config.yaml
num_hidden_layers: 14
hidden_size: 192
n_experts: 96
experts_per_token: 4
d_expert: 32
d_shared_expert: 64
hidden_act: "drelu"
moe_layers: [0, 1, 2, 3, 4, 5, 6, 7, 8, 9, 10, 11, 12, 13]
router_score: "sigmoid"
normalize_top_k: true
routed_scale: 1.0
balance_loss: 0.000296
balance_bias: true
router_noise: 0.3
router_bias: true
n_groups: 4
groups_per_token: 3
init_std_router: 0.0313
lr_router: 0.000584
num_attention_heads: 3
num_key_value_heads: 1
head_dim: 64
vocab_size: 16384
norm: "rmsnorm"
norm_place: "pre"
norm_eps: 1e-06
positions: "rope"
rope_theta: 14200.0
rope_fraction: 1.0
qk_norm: true
attn_scale: 0.177
tie_word_embeddings: false
parallel_block: false
init: "normal"
init_std_qkv: 0.0317
init_std_o: 0.00599
init_std_up: 0.0317
init_std_down: 0.00424
optimizer: "laprop"
learning_rate: 0.00132
beta1: 0.95
beta2: 0.98
weight_decay: 0.13
lr_head: 0.00966
warmup_steps: 478
schedule: "wsd"
decay_fraction: 0.746
decay_shape: "linear"
final_lr_fraction: 0.05
batch_tokens: 65536
max_seq_len: 1024
doc_mask: true
train_tokens: 735600000
max_steps: 11225
dataset: "wikipedia_en"
Below are experts of layer 10 (counted from 0) of a mixture-of-experts language model. Rows are named router (the router's row for the expert), gate (a neuron's input weights, with its number), up (a neuron's input weights, with its number), down (a neuron's output weights, with its number) and show model dimensions 64-127. Each number is 200 + 40 x the weight over its row's rms, rounded and kept within 0 to 999.
Before each expert's rows: a language model's description of what the expert responds to. This comes from a sample of Wikipedia text that the model never trained on.

# expert 63
Description: Line breaks ending items. Line breaks and final periods or quotes ending list items, table rows and sentences before new lines or headings.
router,169,174,162,153,192,200,235,180,154,213,163,194,159,243,180,251,224,188,243,262,153,169,167,154,169,142,213,223,241,274,178,187,180,161,246,191,277,203,239,267,195,230,244,190,200,110,207,153,209,165,203,211,127,288,221,205,206,211,198,199,229,159,246,199
gate7,167,238,164,204,229,195,194,196,144,134,233,225,284,205,190,182,241,211,181,214,182,152,253,134,261,171,203,123,256,188,268,190,162,254,202,199,252,178,163,222,257,192,170,211,180,222,134,198,148,231,167,240,160,237,204,152,192,238,134,140,153,223,305,214
up7,225,199,193,281,242,181,249,169,170,151,234,254,305,249,204,189,183,250,184,162,161,164,285,173,139,163,210,159,266,278,205,148,258,233,165,222,227,199,136,200,233,203,185,207,139,212,185,165,206,180,253,207,179,180,236,273,143,133,194,129,196,153,287,272
down7,239,174,191,136,259,174,223,238,204,207,131,201,210,222,198,167,194,192,217,125,189,196,217,204,181,177,247,180,231,164,203,204,232,155,191,298,189,192,209,229,166,166,189,240,179,116,145,199,209,198,203,141,201,171,173,216,211,103,238,240,191,224,204,198
gate8,232,250,237,176,207,187,210,169,180,197,210,248,209,250,220,183,240,180,96,230,123,239,188,194,150,225,144,246,270,225,164,216,220,147,200,142,191,111,207,194,245,228,250,171,176,168,167,119,268,175,203,194,197,208,206,164,159,241,247,223,221,128,184,101
up8,250,241,253,246,235,178,252,202,199,131,240,255,199,258,229,173,270,180,119,253,110,209,201,183,176,204,187,190,287,212,183,154,238,177,220,173,267,142,188,217,209,243,202,147,200,167,111,151,269,213,226,256,129,227,253,189,157,199,215,217,198,212,184,144
down8,157,198,135,238,290,176,295,220,209,249,201,220,241,199,226,253,147,222,163,190,200,240,238,154,211,117,179,224,173,216,198,175,235,157,218,163,152,324,195,161,241,164,215,218,185,255,248,196,239,240,244,261,211,259,230,180,152,174,177,242,191,223,254,202
gate9,182,245,187,203,196,169,179,175,211,218,238,234,227,195,213,244,168,190,232,240,260,156,182,250,275,194,274,162,223,191,198,153,95,153,212,223,241,248,236,163,181,132,203,193,160,204,188,126,141,186,142,179,265,246,179,237,189,262,258,187,174,184,148,264
up9,186,228,171,214,158,222,160,183,219,243,219,260,204,204,173,204,171,220,214,268,233,140,196,260,262,249,259,143,236,146,194,228,145,156,216,178,224,220,269,171,161,116,218,214,218,215,212,129,115,174,158,198,222,219,180,198,214,248,191,169,189,154,160,238
down9,203,181,208,213,202,177,183,249,250,198,240,189,204,237,221,228,160,253,282,187,218,242,252,205,183,287,122,213,178,213,216,178,235,190,157,120,234,159,245,184,247,232,208,236,169,139,148,285,174,215,265,167,244,184,246,227,244,189,223,223,240,187,218,221
gate10,261,222,179,115,162,229,228,203,195,177,183,246,238,201,152,208,208,196,171,229,222,231,176,232,162,157,179,190,197,213,163,196,202,259,159,209,162,199,244,193,260,199,118,197,311,197,250,76,189,157,111,194,241,227,255,191,254,145,247,214,129,158,177,239
up10,266,269,134,107,127,186,195,153,172,224,146,230,160,232,188,227,182,207,209,292,205,226,171,180,221,149,164,169,157,180,194,175,174,232,173,198,181,196,236,207,253,172,114,148,264,198,210,165,179,239,168,192,271,228,223,138,259,187,177,191,178,173,226,246
down10,239,175,260,221,215,230,131,236,146,219,187,264,267,212,214,144,138,169,218,325,246,191,143,250,214,212,214,240,192,207,163,113,186,170,152,221,202,187,152,185,128,229,168,181,241,276,232,207,161,266,194,201,266,176,258,245,187,169,192,220,158,163,219,200
gate11,241,226,204,160,143,262,202,173,221,206,115,184,215,195,191,123,120,209,217,140,190,197,255,241,181,252,224,226,255,232,188,229,253,239,188,155,282,223,182,205,214,131,190,216,181,216,228,156,153,173,149,176,249,176,243,235,154,149,127,224,122,125,256,215
up11,241,230,202,193,122,254,229,205,221,178,128,230,236,188,157,112,127,166,214,215,163,154,305,218,173,217,183,212,252,269,172,201,221,212,154,169,269,250,208,196,204,132,213,241,187,154,205,175,135,220,194,170,251,211,234,230,217,179,124,185,139,159,211,243
down11,132,208,196,216,279,193,225,253,199,304,207,228,168,217,276,159,256,162,209,149,172,220,244,284,181,180,187,145,189,197,200,227,191,246,220,220,215,182,266,198,220,167,186,210,177,235,120,192,262,222,165,138,187,215,191,182,282,250,259,209,199,186,252,181

# expert 8
Description: Mid-word pieces, in. The preposition in and word-internal fragments like s, th, k inside longer words, e.g. Reichs, ransom, bucks, minted in.
router,131,193,157,203,198,218,201,148,145,230,176,186,151,235,205,176,231,198,242,263,171,161,237,238,112,212,238,235,198,173,204,213,177,169,275,159,198,210,250,186,193,260,211,239,250,135,161,175,125,142,284,175,179,201,149,230,226,241,191,143,232,158,325,258
gate0,205,199,221,206,236,231,169,174,267,225,217,195,184,222,232,213,188,225,204,210,245,243,125,202,230,211,184,173,160,249,171,207,186,220,229,208,244,165,211,181,141,189,344,165,156,192,223,235,236,161,169,207,199,239,171,227,251,200,247,232,198,113,205,291
up0,211,241,229,239,189,231,152,150,250,197,238,175,169,151,249,177,142,212,249,219,220,241,201,229,257,137,188,171,196,202,212,146,195,200,184,243,184,239,226,144,199,200,325,135,191,245,227,227,265,130,168,248,227,205,179,174,181,172,221,179,186,153,233,265
down0,197,234,145,212,179,212,210,211,172,164,287,199,272,172,202,207,163,224,202,199,194,143,189,209,251,208,224,220,202,174,164,141,227,173,174,133,215,231,215,211,230,217,116,223,199,190,255,223,226,165,170,224,109,173,282,265,266,218,210,158,271,259,164,192
gate1,67,189,275,144,156,198,277,113,143,184,225,145,162,221,252,175,290,241,253,175,191,194,242,223,214,216,212,184,191,147,207,195,232,171,296,191,223,193,225,204,238,211,231,180,223,178,171,219,187,144,178,230,167,188,181,207,243,237,180,174,237,237,234,128
up1,64,176,267,220,201,201,272,140,120,167,253,134,167,186,265,115,258,259,259,183,201,186,214,183,235,238,186,180,201,131,218,183,251,208,252,218,253,203,185,213,225,235,201,129,220,204,159,229,186,135,143,252,178,187,198,204,242,217,145,168,250,217,245,157
down1,155,219,243,173,243,220,229,213,167,175,197,201,188,206,201,200,168,245,209,209,162,126,240,221,271,177,207,189,174,126,139,242,211,228,247,204,222,161,174,227,213,185,207,141,213,264,193,147,146,155,206,248,183,252,247,253,150,222,203,219,278,224,166,214
gate2,162,144,286,218,167,178,223,144,186,238,198,147,196,181,170,232,187,184,223,219,213,236,140,152,232,192,207,276,231,187,209,198,143,218,186,224,197,217,269,193,195,282,154,234,181,196,178,236,233,101,83,195,169,115,131,210,217,191,123,230,215,212,246,195
up2,186,164,279,245,113,210,212,177,166,229,176,200,234,172,160,232,168,168,236,222,190,243,192,156,246,131,184,256,238,177,191,180,169,211,158,207,135,232,242,148,170,242,195,187,254,228,147,281,255,107,108,208,247,134,147,156,172,171,131,144,237,227,243,241
down2,287,234,207,255,234,90,252,213,190,270,248,176,155,225,192,158,138,152,257,177,186,189,136,216,189,192,212,221,195,235,140,167,215,177,232,252,216,227,204,211,209,151,154,234,136,169,234,176,218,203,221,249,180,215,138,231,185,156,154,179,127,133,190,173
gate3,203,199,197,194,155,216,189,190,138,274,221,177,211,204,148,171,183,208,287,167,186,143,252,246,171,274,214,235,225,187,172,230,120,217,157,196,145,233,197,203,267,219,197,200,194,209,143,257,200,154,188,255,66,177,197,164,213,161,174,282,177,238,232,176
up3,202,244,175,209,106,177,254,144,209,233,197,209,151,171,207,145,142,157,218,184,158,212,294,204,178,251,228,194,291,205,111,183,148,212,203,198,172,221,195,197,208,207,184,177,204,194,157,252,249,187,246,250,106,158,193,173,261,266,144,203,258,209,283,153
down3,253,244,194,180,174,232,240,200,142,203,160,253,205,197,190,155,278,139,220,193,222,172,139,189,155,213,183,217,204,147,116,169,168,227,186,234,199,217,193,166,230,165,234,120,170,275,186,182,262,192,193,232,229,204,162,210,146,182,174,250,216,183,166,214
gate4,169,164,193,119,169,173,138,141,171,138,232,216,117,225,191,227,165,261,272,163,203,183,211,151,266,160,202,213,190,140,197,194,178,155,243,145,177,258,243,220,248,95,271,122,186,181,167,214,143,168,191,240,197,197,205,170,197,219,170,201,204,117,220,168
up4,128,218,261,169,165,167,262,225,188,128,199,305,208,194,199,255,150,230,254,186,203,173,275,188,246,99,205,228,150,160,163,162,260,169,214,147,209,280,225,187,231,200,179,147,212,200,193,191,164,184,208,168,205,161,180,181,177,145,194,172,215,153,161,172
down4,253,246,205,170,127,169,169,138,205,217,140,270,221,204,141,240,142,205,206,215,214,204,175,161,164,237,168,198,191,169,246,217,180,152,208,213,233,228,215,167,242,150,275,168,221,137,163,239,298,176,235,169,212,247,175,196,188,153,271,184,244,287,215,178

# expert 58
Description: Plural nouns, they. Plural noun endings and plural people words (seekers, pilots, initiatives, members, players) plus the pronouns they and you, often as subjects.
router,132,174,125,219,112,234,147,193,203,205,222,156,183,177,160,203,251,219,249,212,210,158,163,197,181,197,252,209,209,287,229,272,209,251,263,172,175,187,183,258,218,212,233,253,241,136,111,142,254,154,229,208,152,177,155,210,225,202,181,244,172,137,257,154
gate7,249,242,163,180,187,260,168,221,224,243,211,201,145,189,216,115,207,256,256,210,219,133,258,201,226,231,125,231,240,187,228,251,219,153,210,210,172,182,203,236,219,198,245,263,135,171,147,237,236,176,223,213,197,230,205,208,207,230,225,166,162,214,116,221
up7,210,241,223,251,116,270,171,243,186,202,216,225,160,204,236,269,240,158,270,243,249,182,204,197,193,229,148,193,253,170,203,248,249,183,151,160,201,192,196,268,182,110,279,200,165,188,190,248,225,208,206,142,227,193,217,184,235,236,233,205,138,241,109,273
down7,187,223,232,201,184,198,178,160,181,209,190,186,206,195,203,197,92,191,179,228,169,165,242,166,212,205,173,213,202,189,234,217,176,165,96,247,212,233,212,190,154,198,217,147,194,237,190,221,212,143,136,218,164,266,182,124,223,186,174,253,139,237,331,209
gate8,209,129,266,208,171,193,186,276,238,164,232,258,104,173,180,220,241,161,259,195,150,147,163,178,211,179,244,143,188,212,226,231,111,215,201,232,171,174,226,197,235,262,244,202,230,156,183,242,220,238,185,250,128,156,149,269,158,175,124,206,263,208,172,257
up8,236,147,193,251,183,203,236,285,257,152,285,191,176,179,260,218,245,171,275,134,235,151,182,166,237,226,223,196,179,239,199,275,111,233,188,269,138,233,186,203,228,244,262,199,231,184,187,216,224,228,211,239,118,246,205,197,151,179,198,225,184,210,166,269
down8,196,207,201,133,134,191,193,215,219,251,150,139,154,175,228,260,193,168,189,200,152,154,243,193,254,208,221,235,151,186,156,194,148,221,224,223,187,144,115,220,243,137,192,136,320,173,196,204,226,259,176,235,279,160,202,282,241,228,196,211,243,242,171,225
gate9,204,178,254,178,190,237,213,220,185,218,149,235,258,191,186,148,225,184,197,184,246,120,200,210,197,177,216,226,159,203,156,163,168,205,176,166,226,197,91,115,211,193,159,187,242,232,207,184,156,201,213,141,142,202,153,180,152,192,260,209,231,226,228,211
up9,228,235,215,188,160,224,228,159,123,239,176,228,210,203,214,97,232,162,137,198,275,223,249,165,187,163,186,218,110,234,139,215,249,211,242,189,218,233,127,213,205,224,226,192,299,228,181,180,179,217,203,112,136,175,155,136,233,272,299,210,209,253,225,222
down9,170,151,108,235,257,153,300,180,242,217,238,189,151,163,203,231,142,170,230,122,202,223,208,197,252,231,247,208,265,284,152,178,179,174,219,244,206,234,246,238,167,170,263,232,105,180,211,191,190,270,186,226,188,239,203,207,206,209,131,230,137,117,132,194
gate10,190,191,222,222,195,209,211,167,264,209,284,134,184,157,194,275,217,249,231,212,246,223,192,239,163,265,228,185,244,233,217,227,148,248,170,262,154,196,140,184,221,127,163,256,174,238,164,144,147,185,214,260,211,123,141,214,205,163,283,192,168,194,221,275
up10,180,193,188,212,236,204,262,189,264,163,260,175,239,211,232,263,216,210,278,205,232,156,192,267,198,245,225,198,198,215,230,196,182,209,208,253,205,170,249,216,177,195,139,218,184,190,158,96,113,182,214,244,232,142,126,217,189,143,228,156,176,245,221,288
down10,336,223,134,198,270,236,250,214,145,176,231,157,194,223,153,208,259,272,170,267,226,263,157,200,202,218,173,248,262,156,155,150,171,175,212,192,194,182,231,161,184,198,224,294,217,147,232,243,188,222,169,183,161,175,233,193,228,157,200,204,239,289,143,214
gate11,195,258,206,159,162,202,249,165,161,161,180,214,185,145,210,206,143,167,235,152,222,165,247,223,188,134,213,230,241,216,260,165,275,178,176,263,140,208,130,150,188,290,103,189,222,122,150,241,204,251,157,240,224,211,277,125,176,172,219,220,218,172,151,209
up11,156,247,232,110,203,211,201,211,137,218,113,215,166,154,216,204,195,135,187,235,203,173,163,244,206,179,264,176,193,194,252,176,199,162,190,239,156,199,150,171,206,274,130,189,232,121,134,207,214,224,169,182,210,239,312,204,216,108,210,191,236,195,163,152
down11,153,243,243,146,168,203,173,242,200,237,199,201,231,155,202,209,195,234,194,267,201,146,266,197,217,175,227,102,199,195,225,149,104,214,206,262,198,189,196,228,230,147,221,239,193,143,256,168,270,259,268,167,204,127,265,184,155,219,187,225,272,210,106,196